Weights of a small mixture-of-experts language model, trained from scratch on English Wikipedia: 3943 steps.
Below are experts of layer 9 (counted from 0) of a mixture-of-experts language model. Rows are named router (the router's row for the expert) and show model dimensions 0-191. Each number is 50 + 12 x the weight over its row's rms, rounded and kept within 0 to 99.
After each expert's rows: a language model's description of what the expert responds to. This comes from a sample of Wikipedia text that the model never trained on.

# expert 51
router:65 57 43 49 67 61 57 62 41 48 46 39 47 45 59 51 70 35 43 55 57 38 42 42 52 34 59 42 62 65 41 22 34 68 38 65 51 41 36 39 39 37 37 31 47 43 74 43 27 44 31 37 38 54 44 64 38 57 30 52 53 46 37 39 54 53 42 56 31 38 36 64 65 54 67 36 37 38 56 36 51 50 59 44 38 50 65 35 34 58 67 49 77 41 28 66 36 38 54 67 36 42 59 49 46 49 54 47 37 38 44 63 45 69 31 63 63 63 68 41 65 46 58 62 57 58 43 76 69 40 55 33 60 63 58 50 57 35 53 54 43 59 39 42 55 46 67 45 73 41 53 40 63 63 51 67 58 38 37 33 56 27 62 31 29 40 64 43 44 42 54 51 62 46 38 56 35 48 61 52 44 41 49 47 35 30 44 33 67 33 33 40
Words after verbs. Prepositions, articles and pronouns right after verbs in narrative prose, such as came into, resigned to, washed ashore on a, his, her.

# expert 35
router:50 54 29 52 44 66 59 61 37 47 42 37 44 58 68 54 47 47 39 52 27 33 30 44 49 39 66 40 51 72 43 52 48 48 49 68 46 37 23 48 47 38 40 45 57 48 60 40 35 48 45 41 38 63 31 52 45 51 35 52 54 41 44 59 44 66 25 74 41 46 35 54 64 67 58 52 29 38 69 34 31 55 51 36 45 40 59 33 50 64 59 65 70 38 28 67 40 44 44 68 42 45 61 46 32 43 43 34 34 46 41 56 39 59 46 69 61 70 56 50 59 54 62 58 72 46 34 59 53 56 53 37 69 62 56 57 61 48 45 63 49 67 45 42 57 46 59 26 66 54 62 32 70 48 54 59 37 41 57 49 53 35 61 42 45 30 60 39 51 31 58 41 65 34 44 48 31 71 61 56 51 25 25 31 32 52 39 28 46 40 42 47
Section and table breaks. Line breaks ending paragraphs, == headings == and table rows, especially before sports statistics tables, plus the first header words in those tables.

# expert 6
router:46 56 46 35 58 59 65 64 39 43 27 36 46 31 73 49 40 42 46 41 57 36 40 32 63 35 57 38 44 57 36 35 42 54 45 52 53 44 33 52 43 38 24 46 43 46 51 31 37 33 34 40 42 53 47 66 42 64 40 50 66 53 48 39 36 55 33 63 35 43 37 66 61 67 61 43 44 44 55 30 35 47 67 37 25 38 61 32 43 63 51 53 60 48 30 54 32 42 46 63 47 39 51 37 25 38 58 37 48 46 42 62 33 61 30 65 57 55 67 38 65 59 60 61 55 64 35 84 60 45 59 32 61 62 59 33 60 41 56 55 43 65 50 44 67 52 68 42 57 26 57 41 72 65 54 69 44 47 48 44 51 44 68 41 45 32 50 29 41 41 65 54 55 49 50 57 44 53 51 62 47 30 40 42 43 32 46 48 66 47 30 26
Clause verbs and connectives. Modals, negation, conjunctions and main verbs in narrative prose, such as could, would, not, like, and, stated, crossed.

# expert 61
router:46 41 31 43 54 59 56 60 39 55 31 42 48 41 80 37 40 36 38 37 39 28 36 38 57 49 47 35 51 61 31 45 41 60 38 64 44 24 38 47 50 43 39 28 54 34 61 44 36 38 37 49 16 62 41 60 36 52 39 57 50 35 41 49 31 65 38 60 43 40 52 57 57 58 77 55 34 40 66 37 45 56 54 45 39 44 57 31 31 54 65 61 65 26 55 57 37 42 43 67 32 39 47 49 42 48 44 33 41 45 55 70 45 75 40 60 52 75 63 38 70 61 48 69 64 65 41 62 55 54 52 31 55 52 60 62 49 45 54 49 44 60 49 44 53 42 55 39 69 53 43 46 66 47 62 65 42 28 51 44 58 42 61 44 36 23 69 40 38 49 47 41 57 42 46 58 37 67 56 59 32 33 30 39 34 46 49 37 65 34 46 40
Function words in titles/tables. Prepositions and connectors inside titles and table cells, such as of, by, to, in, behind, featuring, and country codes JPN, ENG.

# expert 56
router:54 63 29 35 60 60 65 58 38 27 29 57 39 52 62 53 46 19 31 46 50 46 46 42 50 47 62 46 35 46 49 42 32 61 42 55 35 21 43 57 39 32 43 33 60 25 55 52 46 48 47 46 36 69 39 63 44 64 52 49 57 30 37 49 30 55 52 48 35 36 47 55 68 51 57 48 35 37 56 34 25 49 52 32 42 39 57 48 42 55 67 72 53 40 48 57 30 26 48 55 25 44 65 29 27 47 39 37 29 44 33 66 64 68 43 64 62 64 56 40 61 54 54 61 64 54 32 64 63 36 46 32 61 60 52 38 67 53 64 68 54 58 48 44 57 41 50 44 68 34 61 48 58 45 60 77 46 51 43 53 43 38 66 47 43 24 64 53 44 48 60 43 56 47 51 71 45 58 59 63 38 39 47 29 47 44 48 55 53 38 54 35
Word-final suffixes. Suffix pieces completing words, such as ing, ions, ity, ics, ers, in headings and running prose, e.g. Bank-ing, Hous-ing, l-ords.

# expert 54
router:55 54 27 35 74 61 61 58 37 37 37 43 42 51 63 40 33 29 33 41 46 41 47 46 64 39 62 35 32 53 39 47 36 54 40 58 30 20 37 57 42 38 28 25 67 32 65 38 39 42 43 49 37 52 46 64 52 62 40 54 44 28 44 39 27 66 41 55 35 31 47 56 64 47 59 42 38 42 63 33 40 48 53 38 46 39 71 39 43 47 65 58 55 35 45 51 31 45 35 71 29 42 56 50 46 42 45 41 42 39 47 61 53 72 50 70 53 71 65 43 57 65 50 59 64 62 32 60 59 51 44 28 55 75 72 51 67 50 57 52 50 59 55 43 55 43 57 40 61 49 54 47 53 49 61 58 38 29 45 39 41 45 59 39 42 35 60 51 37 52 55 35 56 36 44 68 46 63 64 68 33 48 33 23 52 45 50 51 53 36 54 32
Capitalized title words. Capitalized content words inside titles of works, awards and programs, such as Story, Fight, Love, Health, Rescue.

# expert 29
router:54 56 38 44 53 56 66 64 33 26 33 34 37 40 69 46 43 35 36 34 39 46 31 51 52 40 55 51 48 73 14 39 44 70 46 60 53 29 39 71 28 53 37 40 69 27 60 44 43 44 41 40 31 51 52 49 48 63 35 49 75 40 38 45 35 58 42 63 43 47 44 71 55 58 67 43 34 40 57 40 31 49 55 34 40 55 58 48 40 56 70 63 46 47 35 65 33 26 47 56 36 50 64 47 38 43 44 42 49 44 33 60 45 47 44 60 66 52 68 30 58 60 54 58 58 54 50 67 66 50 63 31 62 57 63 54 66 41 49 62 43 61 49 34 73 42 71 33 50 39 59 49 68 66 51 64 46 48 38 41 40 43 66 33 46 38 48 39 57 46 55 45 65 51 41 63 34 48 64 57 34 40 33 38 44 46 53 42 70 44 35 51
Copulas and clause links. Forms of be (was, is, were, been, being) and commas or as/while/although linking clauses in narrative sentences.

# expert 55
router:56 51 42 38 58 59 59 65 38 38 36 40 45 51 59 42 40 32 36 38 40 44 42 48 65 32 60 36 35 62 33 49 46 51 45 63 53 14 38 49 50 34 32 24 63 37 64 35 38 50 36 48 35 59 49 70 44 58 35 46 46 41 42 36 37 64 42 63 36 39 56 56 58 55 59 39 39 41 60 21 44 54 52 47 30 42 64 45 44 59 59 55 64 40 46 52 30 52 46 65 27 40 50 49 43 37 44 29 46 44 43 59 49 72 37 63 46 67 64 42 67 75 52 50 61 64 33 68 66 51 50 35 53 67 66 53 67 51 50 47 49 64 54 38 53 43 57 38 70 41 46 49 51 59 56 65 43 26 53 45 54 52 63 38 33 43 65 37 42 44 47 29 60 31 38 60 42 68 60 68 29 38 29 27 39 42 50 48 70 51 44 31
Words in song titles. Capitalized words inside song, album and show titles, such as Like, Love, You, Feel, Welcome, Tiger King.

# expert 45
router:51 41 39 46 61 61 51 60 35 40 47 45 46 43 56 40 39 55 31 48 48 34 50 34 51 34 62 29 55 63 31 42 46 54 40 50 35 20 33 58 43 23 32 38 55 34 67 37 41 46 43 39 26 80 45 61 32 57 36 58 57 42 39 45 28 63 33 63 47 37 32 65 63 58 73 55 58 39 69 26 23 47 54 37 37 39 50 47 43 59 58 56 55 41 31 55 26 32 41 55 41 41 52 38 42 52 36 35 42 22 41 63 47 61 45 55 54 78 59 38 65 60 51 72 62 60 38 62 68 31 59 37 56 65 62 43 60 32 51 63 42 50 54 46 57 42 60 47 59 37 43 51 56 48 50 63 45 40 40 41 34 48 66 45 47 43 76 43 43 36 53 52 57 31 26 59 53 50 52 45 41 49 42 50 44 32 47 45 48 42 43 40
Personal names. Given names and surnames of people, and place-name pieces, such as George Clinton, Thomas Hudson, John, Mc, -ville, -son.

# expert 1
router:53 57 28 35 56 59 53 58 33 46 36 35 51 29 60 37 58 30 36 38 39 51 35 45 60 46 60 45 48 72 29 27 35 63 35 50 44 37 46 63 31 47 40 45 64 35 64 44 48 56 29 38 46 55 47 49 35 58 33 57 58 35 38 35 52 52 26 45 48 45 31 66 70 55 81 48 47 38 67 44 43 50 55 53 40 49 60 54 36 59 56 67 58 49 39 58 37 42 28 58 26 25 69 47 49 60 52 47 26 34 46 71 41 66 49 79 48 65 60 54 75 60 51 69 61 33 34 64 51 34 70 24 62 57 65 47 56 45 50 55 44 69 51 42 57 40 54 39 62 41 48 39 57 65 55 56 53 40 50 48 33 34 61 37 42 20 67 35 47 49 50 35 53 48 46 53 41 59 56 55 41 43 43 51 46 44 32 46 59 45 61 49
CJK bytes and misc. Byte pieces of Japanese and Chinese characters inside parenthetical native-script names, plus table pipes and scattered words like after.

# expert 53
router:53 41 17 32 61 60 54 60 45 44 45 38 43 52 69 38 45 41 41 43 50 33 47 46 58 33 46 40 37 62 40 33 24 59 36 67 39 44 49 61 38 49 44 41 56 38 56 50 51 44 43 41 42 73 28 55 40 53 44 60 65 39 44 47 36 63 38 70 27 50 43 55 44 65 53 55 44 45 60 40 38 46 55 33 42 40 58 34 47 52 74 33 51 50 26 71 27 55 49 73 35 34 59 40 35 40 49 38 40 63 56 46 46 64 51 72 50 73 51 54 63 49 49 70 69 57 47 48 59 41 54 34 63 64 70 33 59 44 40 64 38 59 58 50 65 43 63 45 54 38 63 41 58 41 52 46 44 36 27 36 43 46 50 49 35 36 60 38 63 67 56 55 69 33 43 74 44 53 49 54 36 24 22 44 35 33 38 39 50 39 34 44
Word-initial stems. First pieces of split words, often Latinate prefixes like res, inc, rem, comm, aff, ded, before endings like -ed, -ation.

# expert 18
router:55 46 33 45 55 55 61 53 35 42 53 34 31 51 53 31 44 37 43 38 50 29 26 41 58 50 64 29 48 47 29 32 48 69 42 52 40 28 35 64 44 35 41 39 56 46 58 31 38 45 43 49 34 73 36 68 21 60 39 59 56 37 38 38 30 56 15 46 42 50 41 69 62 62 78 43 38 40 56 41 28 50 51 37 21 54 54 28 35 64 54 53 61 43 47 58 36 47 49 63 43 42 55 38 42 30 55 41 53 49 50 55 43 67 53 64 47 69 60 30 68 63 53 67 60 61 44 53 64 48 47 42 53 61 64 39 66 51 55 74 28 48 39 54 58 42 59 41 59 42 44 46 55 49 60 59 49 32 39 45 31 45 56 54 32 32 77 40 50 62 50 48 66 32 32 56 44 46 50 55 41 38 47 49 44 33 44 55 57 37 39 45
Name-initial word pieces. First pieces of surnames or given names after a first name, such as Fr(ampton), St(ich), Pr(att), plus abbreviations Jr, Dr.

# expert 17
router:60 57 47 39 50 49 72 62 48 24 48 43 55 45 61 41 40 34 41 57 40 23 40 31 57 38 63 36 34 62 26 41 26 64 42 61 39 31 27 48 35 43 41 57 59 33 62 43 50 34 38 37 31 55 39 58 49 52 39 56 64 37 38 51 24 63 48 69 38 46 46 55 54 59 62 46 41 50 62 43 42 50 63 27 36 36 63 46 47 49 67 49 50 30 37 59 28 42 35 52 41 41 51 51 43 55 49 38 40 53 47 65 52 44 42 71 76 59 73 54 53 62 68 59 63 64 43 62 51 42 57 41 59 58 63 45 53 53 50 66 43 59 42 45 60 39 51 24 63 42 60 37 61 47 66 38 34 27 38 44 40 35 70 44 49 20 43 47 62 58 49 49 61 39 38 76 41 52 73 57 39 46 35 37 50 42 39 38 50 53 38 34
Technical prose words. Copulas (is, was, be) and word starts in explanatory scientific or technical prose, e.g. sliding, mediated, deficits, process, system.